From a checkpoint of a small mixture-of-experts model trained on Wikipedia: 10 layers, 369M tokens.
Below are experts of layer 7 (counted from 0) of a mixture-of-experts language model. Rows are named router (the router's row for the expert), up (a neuron's input weights, with its number) and show model dimensions 0-255. Each number is 500 + 25 x the weight over its row's rms, rounded and kept within 0 to 999. Numbers have three digits each.
Before each expert's rows: a language model's description of what the expert responds to. This comes from a sample of Wikipedia text that the model never trained on.

# expert 3
What it handles: Digits right after a decimal point in coordinates and stats (44.'3'45), plus lowercase single-letter word starts like l, d, adv.
router:537493491508498487493518522511507481539475520459516494490484445518514454503522478511460517484516493517485458508476512481498496537559491541527468470437523462499552510489529508523482457535481461544489491529468499483513515494536537499525559486498534487523494468506489470513504497555485515534449478514472519508483514540459477539479498510537498491489485507529514494469523502456484533505515490480466529476501471520473528519529468510480551519513467514517509478523471472528530483499513470502478484455503483507502538497489493507511507456491489507492519526528512493510494494480481512526509478482513540509521499489508499467508519468510552517456494519468454553540517507525502525486528500539455501541518479540509507516491462485536475461523489482489510475464475524465458464499460506
up2:492498502512476514506480494507537501501528496526526543431505500488496445488546510505457518505562511481483471479472503513466477477505494502464560478506482483485493468473503500484481453516500498529511537534517528492505466559518465544506467513488502513422527518497469462538494465491501496482500496506476510479543467538500501510525477502514489519476510484470553459503507502486483476492526539553505499509500465512539516481474461520510505556503467503472466459509502507492508486490486528482523500478522507501519510453530446487521484490500559499512521584481512518518494517500483483527482479507483493489483502498489470510519484498558451474476503517526510523537526483515475542502512493526489491487519518563522523502480477540481476538518498506467513492533482501480527518496478511

# expert 5
What it handles: Plural nouns and noun suffixes completing a word, such as -ations, -ments, games, members, services, often after of, and, his.
router:527514490525548510468495486451454579470555484516497499542481547498494515521479514461519557485491479499517510502529505485484465476519513529507518484499489491468459494503489476484505496535532512476540558512497534560507493518471512499470490489523509463494517501505520491509484465484482568499479501514509487490467485509491513506505475518525472485539520491486511473536533479475483534442499500463464487504525505490486515548509502480523521490541492515524533510525511545493496510556452477471485498537501512478503498507482519511514507466472494538502546512458482489499520505511514514535469511476472523489540484541451471490518496550538510447532456499450506504484450550492512499509503499500525463506508521472504518497524466485469476473476511483469478467529486481496493490501528482
up2:481494553512517485499501481519483507472484478543510514530509486485481519501494496465488487455527508544530487476499495527473528499471499488483509547531526526574518540522548510491513504530536492500547508496504486459542440507476504510485513561462488496489484512507477503468519487491491437483476477474466503501504490502431518488490462504522505504481533536490517491469446491530485477502496506477479482490489449509514498525488518504472496525530489514496503499557500484552510513465528453513483483487485499473484456535494480479505501522479508505470526506478456504486494449521489531506501492479527526510507513486520509512436524426477504501507524464473470526511491504554510482499524503485488458516515482517517532494507483531525476499512488500519517558467499553470521511467481553

# expert 4
What it handles: Separators in credits, tables and lists: pipes, semicolons, commas, "and", "by" between names, as in "Directed by", "Producers: X; Y".
router:440437499561487497506503521488511482527475480500529496506526542479533476510497474529524545509471513544499514522534512508512484498525501505517517496473485475503452536469474508497461503471485498526499490493496487444511492498529517452555537501496498487499499528506477436506481535480517499468518478512493526503535500508539491475567499489480472492493522513547536491482507533461472468490481500496478486500491520511505465470477505522512500469460479479491523508474509460498525544485547502468509490455484480494467486498521496480474523544489489539496469483506535516499538517473484498523555474517505473514468550472490451497459473526510505516502482528475504455543513500468478499478501502501489443484469528502477507501517492451492447469462501440506497515508487498519492483500541467
up2:484505519571492488483501474444465514502503531528469524487501535503448480476481483470501494542522511502496511522543497521517493522500495479485483548465468496478525489472448481445505531472514481519507501483470521511503500502514506494477488441483530501448478494499470491500480474497476502476519547517536495454502509538490471485506527476514470498510468547500516483478508511514540550493506481497490502521503525447509457521497501478463496476499494516491465511512504519526531514551481475517509500463510521516550500551485500496512467499516494496515494541531503481482521489518486492470522547534492463493470461490514458515505485520491512496475498520513458458491447499454480497499492507498561479519456548481482435497500483553463450494524519495524554469462498479515507517493485511

# expert 0
What it handles: First pieces of split words, often verbs (res-urfaced, sp-ies, dis-, pre-), plus opening parentheses, quote marks and section "==" markers.
router:502527503539505464530498529524513473472523532508483441565473500521502545494543502498513436513512493488476502535508511487484492502481459507453506500534533465500534527530478474489544463536461510500542484478527504484510494520545482490491509465503478486532457478499530506477492465508469489532487521510479459499503503528535503490504477526479482449524506453483497515448491495456469486487530489498503471545481491500495509497515509454524504525503553491522459491487521508527491506492451496510527500485547486484482460527505479494527492518497484507495512507453436463508503497510505502506495496494477533512486496501503528528543501488514526489472520521479462487491512486466447555550501538505492500513498450504468502552471469522449489486507514496502471534496506538450547522502484503
up2:512486541550450490489508481503499479474513530495490553464529506517487473542532472543525490531503480559550479452510526436488508513481468523526486526505482510451490473498507517522486510481436475507503519515526500502515428525495530521496513508516505523479474504487515516530489486529458528472522513488517484469532480522517447461454508524474487507462484494545519477493498510480461485492503522497457498482503498485518477483501493500514455481466488488511540498505516486499487500534480502439470530502530500474462462463525527548510533470559538503532495489478516507505527525481470540520541519498511521496511459508485492493488523542506500501486510494520461465511484488502483536525525545506533463509478479518491514466531483512500488466500561510530492516512488489491501471520474514

# expert 10
What it handles: Head nouns after "the" naming organizations or places (district, city, station, Council, Museum), and "th" in ordinals like 16th century.
router:533497506492521518523494517474527481483539494489503512487486528462510476492471507476508531489530495513510513474566481484450492507526510557448494471528477483506477475486518473505489475485475471493532489563474482556511522505505453548479522498511483514488541466499529524525492506468521465485515506495501466465503474484466471473493491502482463510484503486503478523484533470516513503492490467475504537509459502542523525456529489516503493477511506448496477550500478527505524516524524485526525494552495514489539491479532535492468472442554493507530486461497478452519485462500518463464475519504515517500479482500521492504445535516501477468493483520533521541489469526521549487494483503553498494553485538490502522508556495495493448493487492491546514516489514478523500508492461533
up2:512475530493502504489524490532498449465490478490500488537505485513510523500515517518526460500495530495494430498503501474547525520484495499524500479503493508504465520480491526500527506520507485493538495492491542487525458499495476485516494508505518518511475513484497483532509490507499532490519483513446534499546500506514524465470499504466509515533562501486457457538500508495507516489486477476460514520558537433470510517461461465509506479482471500487473525486509511469514459482554552475491466515538488491491518523455503507472491558480472500482483519475476484552491459506489499486508459488504496423476487520548460502495471486510505517524507523490490520525543510534454504540491503445476498513495520503514471429524501476505490483497560520518502475493538501521485521496485556

# expert 6
What it handles: Bare space tokens and first digits before numbers in scores, ratings, tables and lists (rating of 92%), plus taxonomy words like Genus, Animalia.
router:524483495475507463506488490507483499509455537512477484475508464523493490508474462547524478477502481473489510488480524536520510540522474538477499525519493504513504481502476471540515516552459471519510491505504462444500487465510496521485471522512521505516524518480452494443517516474510483476494463467504519457515499524499504473488525494489485506504472502513526501509505470499546511519526512502487448487520495489478532497541476535467518547539501480510520510501529449466501467516520475491494486509537503489483509477517491498521501487488505467495479492455514532516480489458499527445509481473539497530548460493507454459482514463490494526461518486492507433444539544503518512524448494545495484557473518458509490472510513517528499525564477492507513534461515502490533528476524456
up2:500536487520501523494514527480527487499474549470509499550560492505512488538478512491466516497524578476529520538462470475481504517515558481504539484493538474498504530506455467490500506511474535515478536478481469532509502510480531529518487482492499502506511481530506562471493530494516509505482525503509473526502448490500495485472538482476490539473469540547489550486482507488529454523520485493514462506515520512485515540492491501513551499476520520500483495515540468497477511531519480467535506490477497502541492500522513535502473508502476496496522538519548532486558479536444522451509517482504458482485527523500468484482520481493493527476508544481509526522478511491483488443531499520507480507541565509491461539447521509513492512468500519520490482477489512529510493489476494

# expert 15
What it handles: Later digits inside years and numbers (19'6'8, 20'1'4), plus infobox field labels like Personal, Preceded, Died, Genre, and his/her.
router:493536495475496483485556536522506535479483502553493477496504494519502518515462483431474513456478517512479461493503474500550497507535522473502504502527528481506478468512516457428497501482488506458486513517463475471493512481513470478502495532474506513486463509487463509481492536499528489531527470506486526551475478492496492517509503483468511523511465468500482442522474503529467524498533557484524500455511553548538514491518482473492520517497525513484510472457456476542518510530520507504477477492495470486500501497527519476482481495498498517472470502479464512497498511491478435531503524492521544513517474470521510503519465464517489514497497486473470526556487450454520506507485536495479483491459507477502483476541495510543534474501562498481507461475500527498510486450478509
up29:525468493515519461483513496507486484490529520519477529525471492549511461486521460472532502503473565505509512490496503537484515501517532495565490467514478457519480480497526501532489493526495510509456517496473509475488516474496501454475489526517467507460548498497494469475499509524483491520475525497486501517517486542492519496523548471494521511527493515473526500514521479476500511497485481527531511501497478474480458556519500502484492551465508467495485500503540524507529464526500482488519466491528568497502496487522480457537527499507526522497511482513501559484503531462441451519483542485488467536530514487522510480521527481496535494529516512459523472512493468504515457458507534484544478508468493539484524472518459533517553491489472490473486456463451516513441500511517508

# expert 14
What it handles: Word pieces inside South Asian and Arabic personal names (Gandhi, Ansari, Singh, Raj, Kh-), and interior digits of years in tables.
router:530495481477515521505518523494510503511451521482533494520511499554486517457532516507518545473467508471474510506538466488508497497475518443471517486485505509521512489494488537525509563513524540519489421550491526516498528454487532454493494446493472492483486481525520508525491525516477477472525503502501468534454511475449506482500494501491509513499465499510440452521469524496475514505503474492480539521525466484488438480503500512499493508482517509525531504492520503496451483499493485526551511459493498486528476484542516484487483476522520481474516529484528515468481522499519535524519480472489496492541491457512494482455499496509500508537504457488496533466521527499524495485506491523479512459501514480484507565519525488461538494498481470504562513513512535476536464464448473
up2:509453520521489456494505511485493471493492540478515545497477459454519514447538520478506484534522547485479503523510472484436502541539498472509476544535507510481488439507510517459470492524523522532544470520472497507555534457513490477477492513531477518486530481523501500451458541478479516468520494490536460525489515535525505516544513474499491479546484543510520517480493502491494501476464496499526486527492476447496493470477461503471485541476517528470513495503531483486493456486467474548554550489529467505502485489502558501503495505478519465476474544481481504498483492483476502514502502481501494514516472472481462494491524505528540523496472520501511440508504493478525518502494490477487500499502505494510483523547487483504528550502538525494464477497485501499484449489483479

# expert 7
What it handles: Prepositions after a noun or verb, such as of, in, to, from, during, into, between, including infinitive to after an object.
router:459504554496483526514490482492496461533483497504494492490493469523520546506485517526499518496490532512512468541438510489441535501491504502507562517526488514487483528460478553473476485536517485503478531522533488467454544501494477529500535467516498498461520518538526486503522507514483497496477500516489461466519481484477499505466516523543514489450549541485505521498504519570470520512469509512469499485480475471483502483499488456520539505539489477507484519525505483476510489476476478481496476473514455493545523516537499482505535541490529507509516486515515468545501446511543525452483523488497483501519498516502525528529537542460474514516476522463491479493473462514466529517523500439503514471526503499490528498513510500501491490498562471478489450519457511493501473528488482
up2:503523556491467481504499445515515503505483464495528493494507525490522485481560491503491487503518489481483518505502524451514490512463501547534491507523519470501490514476515506520517534526492485491465479492515514510489483495561517525473488491501490491472511481470470489520496509500479476490554490490488465506482467494486521528475520446488509504528515511524514462484481497519491485469474448488502475462486481500499515462489484541502523545468467514482504537536478513495474458509462463491486558498521488476443517492516507502526538465547481512507446543451472531513548467499501475516570500512477528519461540527522510526467497511480516521465475501489520542529464494509504527521550543523462470538479521524492531462512498512466471496525496506477467511524487552460497508477509514

# expert 12
What it handles: Middle and final digits of multi-digit numbers in elevations, areas, weights, vote counts (4,400 m, 245.9), plus Al/al word pieces.
router:513481494480509499509513455540512483491474521477527520494518483519492490483507518485517523488464517491459565544518475504488494487437473479478531509524511496543519522471499524525517543460490449471470493507513497549473524481479497482488500502549502519533505503472542487497483484504537507470491544526524474482531499498491540470530497480540528502480532527495539533479484496458519475509494452525503480474519549484481527474482489485468449502480500484479543476508488532513528488540503494490450508488492495466528525483457465546508531475460494497490528486482490484507484482483493444484462516520499478481491496461498543500517467541462505523512547560512501517496488479507476511482477517524510486512464488503539467490499568499464523551523521538490496477468530504482531496500479470
up2:533512494534486509496493495501516490484480522518476554476495507472493482526513476495474494505480525499481507489493511503513473469458521515515495540460474511521511491495505520487456512519532548518506527496487539506550525474503488499498479498505514514435548521523474500495531533451506517497479511501522487479512447520493484474524529502535511472516503537521531540478501521486524476477519492465492551493468532476507495504496498522477516512450491503482490473505522453499481500554510464505508554516496521491514530473451505499476536463522482494508457563506508506519538489491501466456507517528448498473492504463532454501491452498464508461445536523493470468500486531529477547459453475529542468511492536521525479542473479500482474504521515494508510459494487515447501537485532474

# expert 2
What it handles: Number words and ordinals after articles or "one of the", such as first, second, two, several, many; also nationality adjectives.
router:510499517468511495504476460451520516461499454474511489484487478494509480515470474447486523498502516542517510475540489473459534480481519506493452502513533523479457526524513528525564548504516498494482516480504505494545508502483465509526537514478474477527527500486528482487513460530498452471538495458493475537478492476484482510465511525519483519493509516486530499514483510492517461514482504514467472503440498480493506479439521503479479492499490521479526480550500499494456485476545510497505545537524509517504502442546507491519488493496503499505484488469528539499491493511523491498512511551508439524450508499502515523493525487514524475483514503518501502519449487505524453509515492542463509478469498488505502454505503534553532530523485509517442522533475491472473497464487574
up2:508503501491488482496486484460522515469510563471494534459476484511481525537502453477472487495522500485494497483469542509509535475541513457535542515519475450521477520472494494482479496482470487479535547500498524494490477472561495530553526471502495467485504495487508500511533542455504500529491504500504494486538477466450512480467445479453476504489466490554507509475501490481482502519483458494531503481472497471491499494478463507464503516490523520501543498498503499510528523530443441520534521504506526536513468482527521503489510527514537480512530487511506506535541520520480484446509486510489469481538531519494541491508526527453523496498510512529448472493496522468469501491483505477474514543486465517476519508466498516468444487518537466523480460489488489513465500524500535

# expert 13
What it handles: The word the and first words of place, institution and person names, such as New, South, United, John, William, after in, of, at.
router:513482476516512522524493523490517471475475442485536501512546532528522484527536511475491473538512517474490491467497497487465481480477466466555446448505466481491515523503503492555500477478505489484541486472500540485493533487534503534530524506480520507453513531490481529515519500499498497497531506500486515454491509487514459544483480465504516523476515519450482496471544546486525458529489493518495522486489508508527466500479487529501489466450479479482509509517544538493488518515480536484526551500456491541516506429484530481491470448516507454533455496523519497508500531518490455488454518474495471513557494496508522459536458497464479481515507519548508504513500507510493474499470524492483471454465500519510505485477529472533519506494529494505508500516513484509508534483459483
up2:492530489514496512468486509494507532496471496521448469487504465502472496507520472511501472514484557553507495469489495475484475473439499514506494510473493503520487428493465541459500497516492541505501542489489541481521481488530537449467504488508494515488488507537491498481496500521494515501534464487508527508486466476486529506487541464505488492509499532466508504507486477497512470519478519446519485526520480449473498458516517537482499456470540499546487482464538499550520501499579508487536557478507464503514489476473521523485478506471475464489479539506516558560508483499494488522503521478452478505436502495505510515521493491477540517518473500481518489518528459492455505484462474496522512475485516480454492482520501534482503459520511500485470460512492506522521524486531536